config.yaml
d_shared_expert: 0
moe_layers: [0, 2, 4, 6, 8, 10]
lr_router: 0.00149
n_head: 2
n_kv_head: 2
parallel_block: true
init: "normal"
init_mimetic: 0.7
optimizer: "muon_variant"
lr_head: 0.0057
grad_clip: 2.0
seq_len: 512
Below are experts of layer 4 (counted from 0) of a mixture-of-experts language model. Rows are named router (the router's row for the expert), up (a neuron's input weights, with its number), down (a neuron's output weights, with its number) and show model dimensions 0-255. Each number is 128 + 24 x the weight over its row's rms, rounded and kept within 0 to 255. Numbers have three digits each.
After each expert's rows: "mostly gets" lists some tokens that are sent to it at least half of the time; "gets" lists some tokens that make up at least twice as much of what it gets as of all text. This comes from a sample of Wikipedia text that the model never trained on. Tokens count by the router's weight.

# expert 7
router:137140124135137086127119126100083176103130154118130074139144120132123115147103156159070134127091131170088144101109153139124109166159167094147094127121137142110108150179118157113103100115120121150105127102117113144149121088128103118150203125155131103064129137119134107163131125153112122157117126141110125157208127110161124110120145131091136088150147157135085141142121128069148145137111139129170159104119083124131109149118167111125153109147105152102072125156137114154150146036146102103143098152175126149136144128162134117130126098133092139160084146152111133140121127147118102096167089149115153103147115118084131124117119139149140125076123145136134144145099122139144128112141146172124109110139103124101147129118119110147108127147104151141111117144138156125143115132101139
up14:131130141133118146125142148161113093124121118111115130092172077116140130105118101150133180078121173187117133131139178111168134122115114103106120136106153145113162094151095135105109138099112115148125182134137122114125131178095115128120116116134089080145080148121165094148125099091117089130163115120123089145162111145090154135112121128115155154173116140123137106135143144098127115124121102100158144116127091123153119121140077124171154109132120098136111125150187141134137109113131134114165174117133157123165090112139156112139138150106160132138147106106115131161110103119128102143123111120138102095105125144115146096111078149155129051176101140130197111140137113147118141152094105110191098098121155128101129141131151127167133121150168129134127132141114091137147160098126109
down14:131159122125156151120107129115155130121109133131168156152117104176090141118145097110169139109111157131119111141084136115112122087146123098109095124109132114148140124149113133150153130124082123134088154130129116135096135156140131155117099083108114117110112112157118130151133096073165063104119170149155160109131168167129119149152111151120108104131113093147150173072128162118158086155175132151156099155148110164135096126156130078162126132131110155111096131144111171133096109127094149152112138078095101137128151125091145116117122115107113143153102162088116125127084161112145139106128158122165156113109149134154173177144103134109110117138127109103109126128085131128164098144118137149142146152143142108153118118139130131163104082146134113105180155141103118117153105182089159
mostly gets: "States ", "ton ", "States", "ia ", "ina ", "ya "
gets: "a", "i ", "a ", "es", "ar", "-"

# expert 22
router:131129154124124093124123105115105132119132133130142090148165091133114122161122126130132159116098122124110112148135136107130108124172161113100124181136135148123107145120156119094112119081139145145108138144117136127175138099096096137138175139123161124091151106117148092115108141145138146173167115106106148187133140127139113102138173161121141109153139104147124145119099126076119134140120118126149140098106118123139140113125151110113144082123119170166132139123134123141092115119128116112170105160153062147110131072161129142127112105145128160095132150135114111119104109148186127135178106151131167104129134181098111129165120153110137108069097132097120106157069096076162159097131126159102117153126100171121154141112138122111151118114075143124073103169139152114144142141152190
up12:173128131152126146136085133106118094119095121076150147122081139163119135128136148144155121078100170126145103125114140128109136164167122138125118165094145126130140150101103116126094128075123160131144124155107107150119143135141093154114119123102127137111096144146101137137150110151133076099121131129118137137129169175084109116088105134106139144116090115141074096165118122102147124118142152139117179098080136148140123081155127107168108182146128151134177101099157149089138119116098149108112158143108111180092170112142103120181161154143136166171145113122106130163169148130096123094114155156122147091107148115144159135170140125114083108135111164122140095124113137138108154121172132146138090143127096155137146133116133134083101122135124121098101143182133126122139142130107111
down12:128118167158140102145111116153145110120166132092115162135120117126149120114122135146131124160123112142115117142146118084114168126113129117133107138101150103104149160160132135158180123124160112157142131134135145082148096127107144103129174114114123122110125135137081087131083163115161093180096146130066118174125090136167163189107149150135109115177182116087146097130141112100146110124119093123127130137118103080107136136117121174115134150120131094123115128118136151077135121104175136148125136091083077139133130123147128143128096128128159116123129111144154112151116146116088074133149109093068187139138089117100117147135143194144082114129163146111122137125089149144114119134141131149187138132157144144170156085116139126128124109135097119100108112138126141140130134144138127
mostly gets: "199", "201", "198", "202", "200", "197"
gets: "\n", ".", "201", "| ", "200", ")"

# expert 3
router:125126173133124113102136091137120087119107151123128151143137109127124134154092116126122129116113108110136122121136135121124100142155126116105122143107118135137095131109164106092122152091114115157132140166125144131164116107099086127135177142133152117098130121093124114149110150134147163157153120126133130169133125105152112134144158158109131108156133112120123166127106139096121148149126135111160161088105114117141164148159155085120154091146128163127162176116149120150119105099130122142153078152153075136100156121142150146124111124151128124119088144151127130119091131152219125126170114144135172064108153135092115122142114132110156107082112177115095117149082114088193129123131121145118112167138095189135148134109124089136147121142086122115045101171125156133142160139130172
up0:123130104153141155100128110151115095151130150075169129131134134080122129133091095150126141143144167149136146163116145119131151140124141107144067118175131129166194095163134093090138118154114097163105137130118148142150105133117107082132115110130125141106124151112144129140145104095140103103091144150097135144129135135179148152150148111094143097136144136143101090123156121111153162125105119151132155134092166086146134165070152096085099135184101151150146125134140137141174135123123113110163100114161148138113098130113109131150162128136106099123149155127143149076101088133144098167126113147121141182109106157130094104137110098127132100151122102127088113121159109135111112159129119113182128116110047170101089148128110129132121150145101167169124146128134123121122117125122116
down0:125140107149110129111087112115124119142157098145144142137123103147102141138176119102163148169130124159090133133130132145146144153136119124148104150098118093090114158141132157102155135140170147127121132159080092114109131128161106090135115111139099126117142139178162107133117155146133146135163113150072127119120116205131105136125118088108156115111124159153107110079133136149090148087120101157155155119088181094106102129078112131127127142158110142130118128102123143122150093117167090142127136146110154087098137140106153116145110088167091112129110143141125152102115174116131132101132083130176134208149115130161139121153137095079102132142137139137076165128108109111111133097141125066135149115112139102145134154123134122129118136138095178136133106142149113130118149185125147
mostly gets: ", ", "), ", "who ", "but ", "- ", "– "
gets: ", ", "and ", "- ", "\n", ". ", "("

# expert 0
router:161112121145115079168123119150121164116123117158119148145153137145125118166111127135146162157136162123148145115143128131122112099147146096096138161036111148133100155126143139141134122132154105149142145184122126149126101129122085126142140162121159152125131117073105146164097127130106107125146085094175125139140115172104138130132155142124086138069115110130151151068085120125114149141141111104174151101105162124141157148128159051141159121104110179135082112111147129136126141114112135140110197097154105147115110110140156131133130088122106154129133098100121113157109132117136147117126110157174119133131142136141121118142105096136112126127120168108091111151104141083136146140128120111139094115107156141114132129130153093097121110124089127109064074141101135121133168124161149
up2:149114184145157155095102128149097128136141132106099128129121101124117124102105124142113162120111168142121155111116130174159129131163145137132114126130161128125119133104149119117165150110177121114122103112097092161166083106103139147112153137102140074136133088119098137156140129141101140097152152068138128122104145129136131147159194118112089054107138131156136175089143120143133157142124137152131105148135170134115141149120112159125166169143135134148128109115119101104164090095131139113108115155136116101124130144076133128170100191117088125134100115141136159146122119164162102133140142145100116125095131186109086136132171120129109096136162086133101136151128110166142128120142137118121113148153120070120123091172107133127127081151062123125172115122139153116132135130140102
down2:116137178157160122126123146106131162164113091149085152118071116120140137131126148122094134151086114162142144097119108147140132114161113141161106086123151119154125179094108095137158117103114136109093127156142094139130117113161136147196132156098133101117112152117128125097147100094118082149105147088122110150136137147092129096117121129054140110140116103124147171115154147117114131132152138153153104131119127136143154118142158127169152096096100092136137090091142147080175137119114103150160149138126142160156120123124145108119148182109112141121097111135123122164157099117156098091138134152085087132112139145110109132145173139133125151122082092145127096122128157187130162144134119084152082143144128122104106130182124167131115123159120158105130114132125135142170114113121096
mostly gets: "was ", "= ", "been ", "== ", "would ", "=== "
gets: ". ", "\n\n", "\"", "was ", "==", "= "

# expert 1
router:129100178139132103103145082141127107117103143126123150133149091132122117142111147117118127119098123121161112116130147101130106093140111109100142145095106141134102152141178122105113158100123124171132137143109149134170111096090079147121174146124152148102124123101117124152103129127127153151135131125105123169132129106157111120167138154088142121168142113115124175128113134099114141150136145101150140085121108125141151134144148076109151090122125155148140153124136107148101089123109152115178078143156049148133130120146165143135096126135138137127096157139133123129098102143202142130156120146130169093103140146086120136140135138123153115094116158120083108164063115090176143127109115168116105148146120202130155135115109116115134122142106129127055125170108127120135140146141179
up0:106105151149166100170143148133121122130131112150150114101103126127132111123193161099143106127078105181087124069164131167130123140095092148166109121112111171141089095147132140157091091108107128140148130128120079138113171156114103075135144126120101117088126162110066123117162145112065127114181170110114143125133130140117129138144116163181170093148142169086132127117079132147146104133125119114149152145153144133106131130133143126118131132133139129127111160136144111120090092113106143126138147133127143097135129127082157125121129112162138176123108132114143162161145136126111122121136080125135165131110131189139136143097117099141114127144145121104109133124135141116098126157105138153137132127136149136136084169100099112162109124091164091061137112101172137136127128149127137
down0:138109147109083184122127145160165154142130105132101134112140131156180111147069154172114114086159145137123110134094125139116143157109122087087056148142148120119120115130120147141119103151096146168124122174109151127132157096131144090112108105128130117127112131138136100179130163081154116102174144103103135134117150117112139106137126123141163094117116108136172105103120159095135141145124147143127126144128145121120127122139133121110166152108143114148110160080102112163135095176173152188166089075152115108148134122111108092132118110149141116172115171149151158118107155105114119143124146095138123113136142076154139100126086117098104126083156119157101101119114154123129119126068097128094125142100155115108149137128131094144163125145141136107157109154165149145142138138142094
mostly gets: ", ", "), ", "who ", "also ", "; ", "which "
gets: "and ", ", ", "| ", "; ", ". ", "also "

# expert 6
router:110094132157140128125189143093129181120141141144126136166116128157155132134103139091162134125106142158138135118108122118147079154093124147133147105080106151177122153129124135084106134107106125151153151119142099139100153081135130094122159148135137121136146145120183103130116133124109128086119089148120121101197136093102109082144143157122141136106122127127111124087119145125156139118130128130142163126136175113163113115159113124104132105140123124097048114133102143121121152113134149141107101104147084188117128136118131124177176157132174134108116122142134150146096136160131172127153139083149095132096157119113113143163131124180091097166105151128115114142147070119096124100106132081119133108110155129135097139134109116150120117123141124165127105059095166129138124133112140
up2:113118122103153126121171159159129108166130129146127178138112114116077102114142160124146145126135115149126107115115087127120125127119168178112136172094115154112135116100162148089129138107131139094153130118112162110127148126162125146157163181163135072138130117158197142168140158149129126100138126154104138141184116114152142128121161157142138142102129122126186143141113130123191089142091111122117095118110143058106167117127135101124099162124118111134158113098146096164150096134102165115122155131147129130084140116142115105119162122146120112111084094105128108134145127151085123111126132095120118159109137107119150077150171128110101122104085134141088081149169125078131112109135135116119138137114095113146086136161143105147131127118105138139110122167096146141131176105118119
down2:137113112156094127129103096097157130103091142093157109148138172137084158101145132113146134139101154143143171120126094083114143125109102137118090119164066119131141113178110127130091130139128127137143144096129119151113101119102114122133064145127166157133139138116120129123136124118102139156102146105165133127111112152092113128108088108096087156135156122105131140151122122160103167092152160186143142128118132169157125154142137120155126059128139115093157157117122152109124133134129062087107101131116097091135159139096177110142119113138123136114146127124154123147136151146119145159138130120124159078131110189102098181158118088140132128155135161094134146129130138124130152115109178168132113099148120143099143089149109169133110140144143156113113142100188111134126168099113152
mostly gets: ": ", "en ", "by ", "= ", "not ", "y "
gets: ": ", "y ", "y", "e ", "en ", "er "

# expert 17
router:103112157165116142163115132100105132100170137103159139182105113120147110152102148108129169112099127167101128124125113134123108083098130128084114104118141133133082116090128114072122123085156150125141136151088096144150115128117140149142113088139145103143124186157118099132134135157103172079120157122156082134099098144121060110105134164145135114135134142136124136134105127084158148127163148149140133123085133117126077134125136125125101123122116142103144138176115137095124105109103075148125153113131164137146115146152148123137147149106138154146145167207137120132135124123132134118179171142113142123128103122094127108136065142173091090101098124103112166160123117141153127126127138164109138122134146158127116106101120120101123136131154128196118123138114142103147113149101183
up2:121103128121153153124114140180119097124105085129109121163099121144089125119136112189127132115135136153100108144123133115115135118093127174079088131166147091129136128132110132160113100107159099132175140129096140096155074112121140100098110156110178146089128104149132151128126114126125148105090130151107100108085104137083118143157138129126093086139122108141138149149121095093116133180182140126140129145119138141108118114194127158111091145096156151140130134057158111127136141117141151126146140132148092132130130148162151134159094112154147136129148114126112084078128150120125157142115129139131112120152155129134131121148163131173194127117125112095102134170152140140120162101139090141102182124140097153128182134154102137118119139124110143130058147125157116123115102160111144
down2:108182171115160096167135127149124097114150092178159127117135147114133082152144128108120113130106155072126124120118146137105149106081142130135138146118132103099125088129168146113169157095123119106109138118138063151073126132135136138120143098144107168140110118139132140130146117108108177107147152131117111095111123144135147106128126110108164091153141170128157137106147157106118129183128125122149156123130145130114129126116110165147131121122093165155140095145099120146102126128148125089067125108127132126134123102115116092098125175131165150139143124139105141121151165114158124106170079053064129121114157107117085145090152138107114115144146094161143116149146138116096144109069146106127142107128157106167164158157168141151132147141113131117099112131139139162095141157118161
mostly gets: "f", "un", "ef", "int", "dep", "ff"
gets: "f", "an", "ad", "en", "d", "un"

# expert 21
router:136124148141123088123130111114099132113139123127141098146145095124120127174111102132113163130089126122099126167143133108138118119151149107113122175115131148154084137114144111098122149108141145161108131125117124129174147107092098128135174109114158113105146101119126117124106119144107177188165121121115142181130139131133099114131162157125129102143131114140123136149119120083127144140114128126150153094102121117143145138129145107117158091115115157149138123130140130140102143084137131122193105150149053159126127095146136140126101111128129148102106144160114107124108115145191135139192099153124172101146129179093093121170122134121131117064093134094123101148067102071147154099142126175095134164131122179118163130103116125099134114118099135129099091165141166123148139138151184
up0:123098147136124165137124116114123109108160168132155112154121144123124131176159124107134157112147076110118119164101069131176136130125126120132138114103097141130160129141112150147090105110108107140099108110097107117093133138144142072131126139113125166091138170184077156146103123083096150132138127127137131137112094125128118134147128136118138160138131086126096114128089143107147147115090167116125155131120131137106114141133102163070101102080099126121112104154106084142157125185124115131148105139132142143168136118154114114115097136092141126098128134141125083154196102122150138086161103134125180144075142144143163149131130126128142114135088120121124143134126127105134081167167191173082145095159111140126128152136100123139133131113125117128128172117112152172101158095141151
down0:116140114123133121111160147146170096165127162099191129105112159118135135131163079133168137153170099116095150105135138122109121131109127145108149143128107173162154125148128153144105083136152106108142103132129183127092166118171148106131173092117092152113145127135112114113130158104153141097160082140129143140140120077106117113125142128103169098127144126140146124145136163153136087121112130073110089098139132086165079143142134121129123128123144165161132120090130153115094082138125116103132095151106119090126103082147143093096115134110099127113161150110096094155113156108146130131124117153131102085183140093107114135125150142116163131148155139123143144137127126127105174104151114132124106160168144108148158086118123149156163134120134099080149146088109130168106096131161126
mostly gets: "″", "Bar", "Ar", "Di", "Mc", "Ch"
gets: "S", ".", "B", "3", "5", "K"

# expert 18
router:145120152135117103131103090103109110112119137137141114151175105128120132181102121136130128131107123115110135143123109121140112134156164122105134176126132161136121142141148114107123141082140144151112149150118129135175141107099110132128179124101183107103158117088142087123096136137110157173178118114124134199143128136141121111133170183130131095151127097141147152107106134083118127127126108113138144098103112121128153108130152121108148093111129157158151153126144133124091137109132111119164123148152053142111146079141152152139106098148134134102121136148110098131111110131189138127173104130141172094156140164090123151170099137115140109107091142097133108153057096066144160103129130152105096153126116184124154133098129126098153123130096144119110085151131146113140132134163168
up12:147101111182132124177133114107124114125160155092134127175113106127122128133145163176138109123087098129153112086125113122114114090151128126163155126143180105162134138143128123078095117115122094126099092165114115134141104094109077126184093132102100099112170116138145105133135116145114120102158144128125122154168124091144115149161095138171119130115117176136130134112100120090139143098178123139124107146126116125128157101116143092124133157150103113111122069147150143143123175099091137146117137118183103059133150127089113145118137149142192157144109131120142137160101090153104118149146090118086114126126105119137167123169140107157111123101076114132150134140116132156134163126145130141134112174129158128079119089128115148163142089151148138118122139113115129133143135139154163
down12:137149149177151132139127099094097107157111159135094129145084101146115104121167135158113082121159105124152125080162137138101153107130109123156127151117123133104097143145115139125155128148148145098069121142142078135106150092135115156105119118137101155128103134108169099129194159110168100119168092083164125156118111121139101126146148140112120081132114101138127115146157147133105108108120114152158105138160127138136134139160129143119119120108132133125147093129131149098104113138136102138150132161093109176119113138130111127165121159126133076099130153105103133173090099144171092125133161143162108166146085162156163151117122123143122110144119103125112140096131132080101133189111136148151101127142144136122099082175138145142107093124131123117161129058138091146110124161157166
mostly gets: "University ", "Sy", "USA ", "Pol", "Bl", "film "
gets: " ", "0 ", "200", "1 ", "V", "0"

# expert 20
router:132134162131122082124117109127098135111131136142146088135147095130111132181114130134119157127097129126107114162142131111128108110145173111100128177135130149149095142124154125091117133079139148142113135137117133135174150104104094138138176130116166120087146116114131094121109137140118151176177123116114139194137129131142108100146170169145130099150136117144130147123103133086115127131124120126135137093103118114136152109129161102112153086118094149159130135123140127148112122110135111115149101166148064153107135074159136148129107101142132143094123142147111107127099118152192132140170117152129170087133139177091109129158112152109137108082086147093108108152073095079145148099133123158096121162128099189126144136115127115113151129127096146118082103158142161119145147132134196
up0:149133142133112129121128118141100102116114125119143135125107163142132061068120113116178131151136133138106118132187087189161160110123100098144086123162134114115130149101130114099104132143156103166139127086129115144134152156113120134122119108130121174120130092160140170112122096146102096150152145098110148115091119147152140144163167114105126155172160156103103150146107147110120135137104137098182157104153160131104132145122118110128150121135112133100138085089087108154144105120138116166151127136165134108145110163183114075134139106112131163142161175154099129117160132178124120135148126125115133111138107141124147117094149107137129122099136122116099143131099090093131129089136139160146130085133082138083091104119111180144145117077116132130119112168135115124180161137168143
down0:124147084093130144139142094179122180118114155129101101110119176135162100181129158139094122129141153111131103138157096171135176123110134113122114132129140137109131162114123122127154154154122118143105120149210135136150135127165090157103103104133091112109131138106129160137095057123158138143106128125082127141113134153146130123122129128117135116115130103145183130126137105115141107094088130122173101130158142144129134163119107134090098140143133136114087126051134124105089154152110142144091108125103120132109144144171136143133100125140107105086149175156104086165143095141131138131170134137122134157109139134094133116132122114157168137143123113101138132170165086123133156074087167134112161103136112117158130140084102107123131148108166128100097123114145123108164133152124092
mostly gets: "198", "200", "199", "197", "192", "201"
gets: "L", "S", "B", ".", "201", "P"

# expert 19
router:174071174124180146153123134143107087105141154133138119136112126141175125106113123137116109138123132141113157146131123115101137156096106097138126121112128159123131148146140108125128094132127146157194136138151116124147121123104081116115134137070125092137085129183159125143106115126113164089197074121135164135137092133131132123151120141132120121136137102134118131096131159136145124151144112135113131107124143122107122186171135143119146121130160140064095092126149112142167076121079168155086098096138126152136128105120151186138169113124106100125128129111130165164121150116109130125131129129141144131079097147132117123142141138176120124095142141149103139133136063122123085128073060121140107149153094120127101154099116080140113102136121107135104123134109113107164138151137148
up12:149063095135077137165109124146172152113127158097130155124194125130109144137089097100118110176147119141104123151097139121096128121154133118159104109175100145134102121114110146113154107087104095155112128094144146114141094111094152116158129139121165134111132091157144104154104137145148103138162144145099168119142144091148136125180114126176136094119131120128086095110145109094158114126103143129110128121133116148158135107097083193124107158148127124162132121138125132156130141123109148107118133120112127145160173105138137084125153141119150095130107111101117142160099141146106161087114140151145131154167140107164148109103158124165118103101092121126137148161132135087120108127143166157161130131125106167157069147114123088092105164098137150075124118148144110171138127123123133
down12:099146151144098150113167126165162087139123169095127155147080098093146099148086094122139115131110126162137178116165170085123125113127140129090106177140135120131130107097123164100121176139093140157158087167093098123185108115149106133127134144139121133132156112151157152129072127108111114091088136142152130162102103106119118113105109147108156135124087152090079152111115149140148102126117137126152138128156150162116125112102133093133103148122135144147086150164114158125158100156121147146124170160158131136136109119121111107109155165106142110088162125128132122140184128158117095143132117114125107138119132134157097100165117137170103134142160161119138147121135127110109104136122078142103136137128184071122109108146122090168120150112100111122133162086123130140122125154089118
mostly gets: "was ", "of ", "for ", "with ", "from ", "In "
gets: "of ", "in ", "to ", "with ", "for ", "on "

# expert 5
router:133131169136115090121130118116099130109132132133141111143157095136126125164108106138119152122096108123093121170131133123121113129149167112090129170127131142142092161122155124100117148084141149157114143131113123142166155111105096130138175116110164099077140112098133098130108139148124153176161124122107133189139124120136119114131165169134130094159127113138134154125109128095121127132120123125144144083103126107139152123120163116110168089117112160167128149122142117141105118107124116113153095164149066153098130078159139137122117105141136133088131143151118115125100130144197134135177107162136172100135162177091111138160113138105151107066095134101109095162073101081136157109135131156110120155126101194119150141110133109107136123130093137121090093154142158122139128130143190
up0:135122151124153135132184140125116138125132141150155136163139152128135088133099124156109147131122130125166135066155135108161127117097107154100127119124138160170131122139097124075123105132088152107093146133085161123147159150152096092151147093050146126122166122131144091088112143116125143130131126090111135101139155121145124142137114131114142109172105146145104110094154151115084120156141133141157117112121113113133106109124128136107166138176116108110084111137136139098098155133148148150151151139119115193159114102083132121144114103137099115185110168150124156126143090186143119114134151091112148142082145120118145091082188104137141118098111112101123154117156085126147126142129089118167137139129111115096153133114154110140122092144146147121106136062175154104141123112101121
down0:160113147154107153110135177137107087180134144144138075170151093129176128144149116111085108130154128104169141157128139150138110142164139108165126124130140088135154173125156098134115119161128128089093141142115137141155096161153157140144084142156119139174102141098105100146130182154146096135110110165111080092126138180092164144114132129163107122163057122126128108103138102127123102139104109107117136114196127107137122132114100105154103117120167150153115134107146121118077098100180141144118134128116111132110115115091154131159128121145101146162161074134155119131097128160121133137124110131133089144137149122139125123131110161151119118106124134108133100113114101124102141136156075146101145131124159111134131098158137128185141096100106127157110145086118102120135108118110097
mostly gets: "the ", "Gu", "Char", "Fl", "Dr", "Vi"
gets: "the ", "| ", "|", "1", "2", "S"

# expert 16
router:129128162145116101112135111138113125112121134139140097135152096140119130178104104133122146131103119122109122151126141122130112108153144112092116162130122147130098153129155121092121130082133149143115132140119141142175130098102102141129174141127150132090141119089133110131105137134126169174176122126120128174139135111140117106128182165129141108148129113139133145127101126090113133139123127121143145080096120114138163139136151099109154082136119153170147139123143129143096107109120110126161083159154074143106148096161152154135107108142128149095111155155115111128093132142202142143171116133128174082120151171081113132158107135107149098079091146090115115159066096081156141103131131160101121161133110182122151148119122108102158119134100134114078093163128183120137129133151193
up12:133100146125127074153153097139137082155147103129133090137138154120133145133100116131099129108153143141130154144148092112135093110133131096156082146111113120127133129136164131092128162137120137173129117190163159116080124166185119122135140115164122127136135148149098166139121131125081152169126153107145109154110157124101102096084166157126150133134139136114136105145082136168098126173113119171096105116100129106124114129129153137084116177159108117140127114161139138067146112155103142113111107145137101108134115113160147134143125092098107140126113102136132072139099111127134120064139125127156133134119175139137126140153127121196129156134104110130100102134124169144088123110103178101146110159093165117143178178136152095140123137116108127130089123111118129118154099118148090
down12:150138155145167102136129178129158126132155179097126108110164137150149146144113125118088100148139114114087123102139076135115129166146129101127107107069085088136130098163095119116163137133116115129137143125131154177073144143137106162124146091111131135128109180136135181102115138135157107140157111107149106089148129163145096116112143115124126168123149104153175135178101131148101055121119166125130121169102091136153121131131123150103117083145142153129125086116128207075118134153129142135155137115121079146175104148134109108116105118129132154133165087124098096141115123127126154108123140129127120129144127131130128166141104118123156147142123150131111139124117134103147124129118142121117121154155152103190103090104141133108113160127139099127080135103111151116160100107098088
mostly gets: "|", "), ", "Rev", "J", "Sc", "\", "
gets: "\n", ", ", "|", "the ", "M", "J"

# expert 2
router:122143118120163131153117174162096157135163177178158117144102089145103103127126155061125138134126156141181121118106103109115124166117128124127105149141096139148168110099151145134122161130102134154114106138113084131112141113132119127081127162104130143079104136118109107126117103145134130114114136120127133130186128111127123105099155114129090131114146134170056146134149151107140149151096120193108162103090141108145153100140133100101144113109095148145118102179167117130136143150129139125176114115119145183113107131131143111139100105114144159045147145121095140127145141183143108103138104142112157091137113143124094099137097149133145145135122126123140117163113129153128165112122120154102127123155085104108082135148120130128109097133080127131137104072160141126140140122176123
up2:127130102122161108121179112136109139111134167153125086136113107131148117135098102163117145125133130149115143125127114113133158171132132112145175131088096111108138131098152159172151172176163093076127124110167133172120120121141129119120159122168106094129124123122072141165129156144118153160092144113162108135159147118148118137094101153152125151109123120148190131102159106129120129113122132110153111109089118146130108163128178112142145093118130130125095120139125134143148138102124130129165135093175103158125138095115110139114074167085178130120091143104120165095095163136133146118123113118144101145135149095110114113109115178123120164143080128093144136156090083153134075129124122123123131093152121127132107121163112147045100126126115139152141136115103108136176105136102155
down2:086155144104121144085157092118083103102131086098139122133138127144124151143106153085102099130167098150147097136080144124176081118137177151105123138124114152141104143136113078147147169073106132111147183153151148130141152122122125121166127089147135175100121135135132119124124144131114169146140104138143166151111125169112108130138147123131137111142149156137139105127118123141165119125138128120156133117078147172138151143148102127091108153166100140129143139108111140120136161118128096106132132139153150098166120090126112137091075138146175139136193128122107132113156150122135074102115098105122096152170158088170101088105150126157099100136135139127121107094128098105115128181123101152147130097176133093131145130154091133137127132128117103104131127149090170102129139085124142
mostly gets: "ick", "art", "k", "ass", "ack", "ock"
gets: "k", "s", "e", "am", "er", "h"

# expert 15
router:140131167142126097116140122132113110125121141130133106128183103142115127182132124133128129129094117136111117153127144126132121129169179125090130166130121164155128168116161123097115150071108152110125142134113124141171158103086094136142156101134154137098154106097133099132094143144104164163160106105115128212140123132138118121147170158133148091149130084120123140102130129098102135137129122104147143095107121128139129145126139123106144088118121152151120131127133111136085121122121139121187086160145049140146174079162125134105111107136139137107131145157128117135124107128171145137187126144138164088139155152090116146168094127113162115091113140096134117150066109109146173113123137142115107157139109185123171136106104097106136152112095110113093105131124128126127136149147181
up0:112099172129139137096126161083109115115139143159166103134126148125144081151117167090156140103142139128147113115112090137153101110127116198090124102115142111139115127081164118109129152121118134105084117124136144125079126117098116098126120164157152136171099132143152116116083127144104146110127167150140167157189132141108123123131142126139105141159123091134132135115165140149170126125138125134122127102117157134130113173145069074115127093132100134113120097105129138107157104130120121128122137161133076107165155140107091187127115118076109154142154140143131124094108088144106157102159120090144117085118134131131118152156126089112174119084094126105117122132156123147165132099151146108157177134105155174127142124125160150142122135134163139122139112110105156112178169152154104
down0:149146144121113104147164143172154173118089153181151125137116139122131079159131109088110131105126079126152105124119170112142108114108118115113113126079136090136154064147116088129116141123131108125109124140167169122130109101137135154131119126148083139125108135124150123113130131131089144135114159143151140149139151098173148158121146101144135150121120143154134125137138151148094135181104098111179126143110135104056104133120087107137112136122144148151137082086125144100115130128145090133126137146160137110158144133145114152079115133140122115139157144114150101088132120141108139094098126141160164120089118124153125154100136159160147125158107080095145154138118160117172154105133136110106132163144099105089157152106151114161086151155115140126154083106127139165077171090140075
mostly gets: "the ", "The ", "their ", "his ", "′", "new "
gets: "the ", "The ", "a ", "his ", ")", "their "

# expert 9
router:152119144128115093094138098117115152118115147116135089143156092136120136159128133149133160138105110130122142153133131126138110096143145081105093152133124135148133167121143109095095120086136144172109128139117139125167131119090108134129176149146146133100140118115134108137121140136156148155187108109107123180137152145147137128132180157132120134144147073124124140125106120079137138154141118105158138088125108111136147140138145107107167080102138161175128129117134125137082106095104150120141129156151077130117113088174163127133123122125148167081140156138114115139094147117179124137167116180114163104132156148103137133124139119108150111073093148110102111146094072089149175091117112187105131144125102155116149148132126141088165136115095140117088111176127141132144163121134188
up0:116135130119181111102117110174152143131115142133166127106088109120158105142086139155128126156133126125123097117111106149158117159172138128102109122134129119130130129163111133076115108142100114145124111139125159110134127140128129148114122149104098091111101158133110085128120111151136111161136171143068162119155117120125129110105150126116084136132091106104088114113094131120145160102134132131118119139110178130153142123120124130102179127126155149133104111166114147160111136132135141132151100160170093127096120165114102092134159110115132108121149098126132108115115151130159112153135145091123136088133129118111130120107168172144148111154127094110155168146142113174153119111134143148167181164127112093086062110106119113139166122131145110186152096132111068221114144159078122
down0:132094098122148132124141170160145138142114143161127133117117126134166112118116143124133142127139149112105099119145136141109134147129099102148138118156102118089103100180133139146074148170108147077128128104131103133152101161141146139143094104179092132131146140153121163125114093144152122106113173127143167125137144092124112135123153183105087138157117164135109158124094128169131145090094137158108114140143127172101098111057139120141083107128112127138109119154150126169121112118126163113094190121122176089091104128172145150097159109162127089130127126171128133139119103097157091138137130124125157125112131120093155095104166141121100129169064135110136137143144127151101123097119139129108083102117120112147130152146166106105127114146152169103080142127144124131068146152151122
mostly gets: "| ", "\n  ", "). ", "\". ", "—; ", "=== "
gets: "| ", "\n", ". ", "; ", "- ", "("